config.yaml
n_layer: 11
d_model: 192
n_experts: 20
d_shared_expert: 0
router_score: "softmax"
normalize_top_k: false
router_z_loss: 0.001
vocab_size: 10759
norm: "rmsnorm"
norm_eps: 1e-06
beta2: 0.99
batch_tokens: [65536, 131072]
seq_len: 768
steps: 7336
Below are experts of layer 4 (counted from 0) of a mixture-of-experts language model. Rows are named router (the router's row for the expert), gate (a neuron's input weights, with its number), up (a neuron's input weights, with its number) and show model dimensions 0-191. Each number is 128 + 24 x the weight over its row's rms, rounded and kept within 0 to 255. Numbers have three digits each.
After each expert's rows: a language model's description of what the expert responds to; "comes after" lists some tokens at least twice as common just before its tokens as in all text. This comes from a sample of Wikipedia text that the model never trained on. Tokens count by the router's weight.

# expert 9
router:091138137104133173154129131148105121174108138146164152116117136129112130122094076123147147115158144149121156115156128169105133133159124140159135116082141108100077129137135128138170100155130131105171161086156085159101115130122115142134129146141104151157147126137156166083085146164089136072117141130130110090148092176113121105135116118107159161135134126146126089095126103122190116089143104142124102152134128137118086121125130111165124102144118110105148114125102146141133139118121112145127142129090102170152114107120105104137158173144152113083105060124167151110161127102141134115
gate0:144121132151110094094138156092117123125128120117097156135094152126138125114154108137107124139090126143102090120141124150156157129130139161151166118135160164133110116124118093114138075120153144126160091138087139177118133161149103120054129100112121127130152118171108123130124144151141126124135157113132160155158129137123130116138139134104097175093122171108129112107135129136119138149151093143114120137102090157128100142135208135116115121093104149172123093091145117127125137113105077153087159141110128111149086136133135148089088130122128187123088116095144160060118127126158089113
up0:090097105112091105100199113129100131167097113081129123125158121194124155151111116149148143101107073160136164186109128146135151106136178133135085127116177160147128113156130094084119097148157133137151119095123136105076163156138127110150165118127098103126126139171118091166126139143113136127116105105105123142142118154120146100134157130140122136131164129107108148133185109154103146120126132120114145109125098105105146132144145141134142147119165138186159136106144121128127187124097122177124087134136116139088125130094098150139116142157128123123123125097130120101089143110137120121
gate1:122153150163167110133099114121106175141101124165109118186170160126113123132088148169093137104094151123084123104156146107132138140119119085126110139161129129115097121166127126141149138125120118124138127119153102130151104088093137153108131192103113121127127151134187140109109152138134140072099132120081111120135142134119116098121175113153145123164139136155141115133143129162107148117117113138054093109143116153119103151106161105149160143103107115139182115132125159152108091122130092136101130084110136144188137108120097127129087117134132154091134119149105131121105166111162095139
up1:120142108109107119096083124114143129148102143113128114135141110152126090083144092160117161109127108153154131149101133138058134131125112179123137119097105136105125122096126130125106132100136101113118139161087140102108117151154103154074128112140111092091085110112157118173146127193126130164124135150113163107117103129093152130078152151153128163088184134157126123078094119079188142103126179100150126144152148149150163133123117162144131110103122110100151135157117125102142122105084115148101133153126109117148125138157150103149155131130128152146128140089109159133130092124113139116
What it handles: Articles and possessive words starting a noun phrase, mostly the, plus a, his, its, their, 's, usually after a preposition or verb.
comes after: " of", " in", " to", ".", " for", " with"

# expert 6
router:111127152092130115157151119178107143138112157120142154108117146098117135070095083155163170100161133139092127141142201138126149125159107144144131090095134131127118096127094134132121100140140132134150153137148094158120142143140132145138160152150147145112110103095163134112116142134147146108143177130211168119132086157118120082137113102101146123114118156108119108104123107133157114077132139179107101130130137156109113136150120082145172115152102113116161125130149168154157126090130134156151164114111117143130141116122121078119146135161125125129112099098146131109145156099101148077
gate7:103096184149138144098107086140118119110184119119131130141112090110108120114105126135087130128109141102107102163083136104142139133131119153161135101140124173105122105097082093083135155115144132174130117126157122149152082159139104092140105119098173138099128107150137130130158118155149122139087154140111154100108139120125145132126081140165094136134110148114135105119169103042134111129117122139126140169086159094138131145135074131118125097128088082101121090131158153106123118117147123088098140152096132137109137104139132089091122097119132108147145131109142160082133110111123125139
up7:087156138176161112140135141131118095124136161093149153157156091152124147139116098102108152116131143130142105123122117129111136133123119112097157117163149150127093135099146156170179135129108118152137140150109130126158138147122130125129110161127143116121113160164151130128122169130135124158112117172169122121122095162146157152092109133155085165189133123174177119121128098105126103143173116142166170113100148155140084103095088080139133134096149118143183120092096116154130130121103074114136119172111117155169162082124133090108118142117109118136143128089111127120147119116116122170
gate8:158165152112123113146162127157114136078155077127126169158125112145106146087120152132141146136154102135114080117130130164149138114130076143112116130113129109181133158123142117152135141156157158116157115117163137098088099105165106116120167144104107151115103115110124113136110134142112147131138088095110118111100162125156135115091131142108164165108101157106171151126106099110122141093154114089127148142121133155156129099155100149105156110195149138145120138109115122191144118093100176165125123131103143158104131145115089117128114141150160160163150126129151079092141146106106123155
up8:113146080137134125141172120144130111140152085136142146127132100133116167094124154132114166115149081135121089061123074145163121154090088147095116121124145136139175140116118148123122108145144149083129126132116141121106137092134126126148135113168116164109122145114129134126104085150139115130116128142073116123122145138137130110121124155098148126107129146121148130124110107154141122116178118097104123140143171145135100092114122127105168091158102112141146153123114078174084139115124128152113135173127131155130112173123117080169113127153144139187118114122105069046113136136143111158
What it handles: Digits and numbers in sports scores, records and table cells, often beside en dashes or pipes, such as 0–2, 7–5, 1,315.
comes after: " ", " |", "–", " (", ".", ":"

# expert 18
router:116112149094119149136134107150124163127106146172139148086093128123132129109104131167140133086160144143099123109150135134114097113112106144160074133121166085109133129129143113086132108115176108122182147114159116152103080124141120166125155118171118126148156119117133143091124166150083135069112178118210114089151093160126118118136105123126122109112154144146121116118134092137160110124111101145115105132143138136141119104136109138158167114137118094138124143134130153154124130118131117136156148116133102153123165129146127118144163187142159132114092106119139196102125146124067155110
gate0:091161081121106157134105152151116111100120061174105060120104139120118138135188112123147123090141135123087111081144083118131098115128144143135107120116098167118092131124113140109171162103129154123133148112153123145122137156109147188141128112130140114103117121093104120106143153172179117126098138108129152141137094145100104138150146110149095132123099168145136169128152105156132123115131097153138155128157101146081100125140129148089141107142145138160125126122196142147099139151120137105109086095150153150110133116133158137144130142142125098117125070142145115122128133094131171106
up0:125151127125122135167132126143141106143096113062142141117143121130153107111173161154125115086086137103109125081132097133108110156101171100119099118126095118125129136107151114134130099101183112087122096157160148149116181114127113136130125091132123138132161119123117124108104134159115185114123144125147141137120136139076127147121112134120113082124141110138105130129147115123112094120131169118112133082144139157116100119144159118132134132108133160107116106164161138142084098131157054164160131126145126143141149155131133101124119163153110131124127067125093113094166148139214118084
gate1:135132091150152126102108157107132132150139174125172154122119131095151138112088108175152083165136151084100135112113102105194158106161131160170112100171124125115152127137146112098164133123150107187141129133141131155131132090115134118155164115111106101152142146175111081105182156127105127127112125095142135141113162102123158138127114138141131130137117150112121137129128155130120114152118100151124129135165106111137066083140122140140158183125133124106151134169170106102123141134128092092155182163130145129139117122110138093129124153113120155124131116144138126138136122115055118088
up1:132130125164123109084129133131136147103103114149153096150161125105175135108136158122128149116098094112124115130136129121147158144133100127099132115126129104161126121168110109178092117093172115094086152127110111154102115148132071113166122147124167145147120127154138074158132185086119163142138151134132112130109141138138153117118087152118156158128132128063094156149101142126083130154141050116125148121146134117114122131120145107111124129162106124111122164084149151081160134116116133157161146160087141143124178098114111084152106126111116139148137119154121128130111101127102070140
What it handles: Pipes and colons following a row label in election, infobox and results tables, such as Majority |, Band |, County:.
comes after: "|", " ", ")", "201", "200", "202"

# expert 16
router:104109145096122134136162148128121158137096132167168139109123115118106137099122124116133157101166128144091121090159150149153130123124117180163097128131147071093107115144123119118120083124166136136163159089134118160112149121124103164144142126162129145124111106141160148118112120141064136106121176115191136105149087176145120089156132118128112123105152155126123112112132101131165098102113107163127144128129126145120111118134100072166135126116147105119108130132139153148125188088105137175126162117136099156118167099146120102127149138136158093132112109133146181107153139066128157113
gate0:127076163108127116141132141101144082124060115144167166197119117123112149133145144118121163118137123159125102112152103133157115090135073140155113147139124115129110114150145142099137119124144176148113136141183144175154116149119118132125165096134118111109146138115188125140126158125096132112139102130198121141113126115116151167122143036143145142117096114123122128134110116138097104154148145153146131126151124147153122131144145100172129151152116093104132155114115130086097131152155135174115125146127159129114104136118098123176141146154095135114115125130101104116081104128127132084
up0:148085152188159129146137143123149072118086095140160111192142101132095122113072141108126148115103115149126098133159125086139114098121081136146142118204135090142112106145136132114118088109097126111119137124194123106137137157139124141107171169135085108126137132134138105122140138106123130102118127119167103119157125115127137142158145093130140126114152087109103122121117116177095129193120146089098098141156123155159154127154165121151138146152126128099081144098128126094134114157158104151124160122109123119088124131110126133157105133144133118099109155171105102115133109137124125119
gate1:123134146133123141125115098152106121092153112090158146140102183131149124156154156098177126132123162137111150139141129089164135135163152117115126119121140151125118133171136136130099114159134173124093131140144099111113108124106108150124127162101125087088171132165130128122091145162109130115138157144170161130150084103167152085156100108147128149123154115160116116172113164159121165122160092120126109090093120136103108119147154162094122141138137163072115113105116115081152150128078094159154129103100102100123168141111110154101139132134168130126118114185147148093110135149139155124
up1:123131165121137122118099117170154087127158137130122123130157122159154119166136145186104130125153093161187172131104126124122158101133185135125140121147152097117170109131155144154097103176124149111110183153099135138184138101122084088141125124155130120116141092076126130142146130121119123167139094178143095122114103121131154136120114109175117152177134155157119099116135125143114102134145147081148146102139160140141102137122093137109132156134131125120096092122146168131161109119086133152117120099063097138099142114109138101117088114114113131107141144155160140118110127103132107106
What it handles: Bullet dashes, pipes and spaces starting a line in lists, bibliographies and table rows, often after headings.
comes after: "\n", " |\n", ")\n", ".\n", "-", "==\n"

# expert 0
router:139138142125100138133122126139116111139100107158126136124106181141076167126097113149150180139172152129092131127115142163101162138138094108135133137123119099103092144176105130104129096161149120139145155133142137167125106083127093126119122178140123150158135090140177157136108095120115131097152161131195159154157125153147153099145107130133148112127116126149097101120143115141153118105121133165098113153135142149097080114128141092116164136161138107101135187076153142103130095108113123142107172097128145168128115102117143123118134135155120127129112114137183161092115187129107150139
gate0:123146112086162086155106140127121078111134091142112109101049130146111104123168116145074103087102118097163120104124134121164163149108090155112142136127054163091115101132126126124159163116129151168103122134159158162110112103118094094164124154147150157129128119146131170126148104154148111150158118105141124152126147136134104141124087129128116131096107123136160148104128135119094116167132134137146115140146175115173097090163126133128111130126141148132139125111166127107083157135105090144115170121107111124111128082145140100120099108122118128141144086122172126100144136091128146131
up0:135097113130154138122176158118171111143125108134112134185114111120135122110143125113159107093108099134122118124149088150162121183159089114115123166124107157108094137158092089125140148119130160111095124073122120167124128132163150172122112161083135126119139101109102162123161132159136121169126138156166124119132134118096131158145120160135119124105144152160118127135134117140101121126107148130103150131097079120131144140135113133082135092116154120075139140129145083107105151163162145114173119104093103143106171104136148123160116105133098108117143106106202116110152159094123096171
gate1:153144101110103121071124123153142171114151112172119164094140116145111115131111133153116159163126125131153139124129122154110138170144096187130101133093145159094094173159088136132146136118128121130115114146113125114146118136149133118136104091101151128136109096172117135115101119173129141130131140152168103140097099136154143129141136196152098117142168092161162161162128111110152122103141087140160110143118124103134096122167107123174108115178142144148141134116114163129096134152163131114118111151121070151112107173168102155148161127149154137103085162125113104100114133167114123111
up1:118162087127115136148125118118143104137133138137149126148093137129126149114121123136114174099151130083141081114128120133105151102136170096085195129125097113116151126139089116124128125201132128170099136151099086129126127124112121070169133165141140115090127125093128158132125111104110113158157183109136166128152142102125141187153144128139152115092132149131111106120114113132121089118125119164152145100173125104134121118129126157130166145142104107126158112093134163161131093133173088119136141124127145147160092146135165080085105110125085165142116119125166100128122170122113099140
What it handles: Past participles and verbs right after was/is/were, often before by/in/as, such as described, known, built, born, located.
comes after: " was", " is", "==", " were", " be", " been"

# expert 7
router:103165158127117154136157123148107124177119155174147149121112146151111115139109132137130184061160136141102145109125160135112123135163125120133129102109152097122118112117116118112108074174174110130153115129138103175119130111143128150122175111136145143155149080136136161105137108144110145135136133128160167093182104173091131108156102125101130137176122163133119118147101095144149138102139097155077128171116157148110094124153127120135135150154121102128113143086145175136121137144118132159164168134076129150113120130158125138106157146127135107090110117103155144089161141121096159096
gate7:127135109065136152145095147136146136143122132127164122135141136145143108156137138117111151120169130127107139097075089128142156091143163156133102137117156092115132143087096125086133130130134143094138089144112108156151129129145141112117132099130122173134111106133105158141163133166132118126147131093127088145171143146142143166082138136130109095120126161045111124089141143125107152152120112150143133124092122157100161115111071143117135128150127117163104185121165147154104141069135141134158154112139124082148131123133132113137173132124163160104151135122137158127125088162168186144
up7:116151098106153136142119124146122121150120113171173092128103170171137123135156103129137174109141124135132152135147143115127133145150150161145125123147137132126111142167116161133150108116136104102089121154093111109146128109143127158124145166130169150162108131140141155129110123126106138096117113145131124144171141149131105175121161121089170105095126163090083132136165130126138168131135083135126143142083152120113176151128100119178153100114133153129137171135152169138168123088110133136078153087125145105150145156143148082134162090139156123107148211145157104132119109174119144140
gate8:118101107100106141142108114114106167139092168103143146125150135159111124111127128120143153120137139099107130142106104145127157131154152140129145137141117124151164154076128088128145113166151120149113057085120155110123138130105136136093125136104090144122162120170144095141100093119145167111153130115120092088152128147160117129150146136098119081150132087102108137093147143114170100106104125129156134091124157128132081145120169131153105076130108139137086141157109140142126128085133102143101090141158141117150084128101145156189120143114119153082082154169143105122121121156088112100
up8:115148142106102117140143114092167160198108125171155134086147128148118139140109140157143173134120118134126154113139088081087126133170154101098095122113139129164129125125081105179123161125114089161132113121104145156158128107147132110139192150095101118111136153143146117136110110178136122134108162142130154158129132164089117125080154127127141131121143148101128123132137127143129181134123132133138131158164149155141107153189132134120121108144125124146097115119157111087140157126078102145154135153137103146140134110125136147146128186097108115130155142092112122059130112131072141134
What it handles: Ordinary head nouns right after the, a or his, such as place, family, town, number, father, album, often followed by of.
comes after: " the", " a", " The", " his", "The", "'s"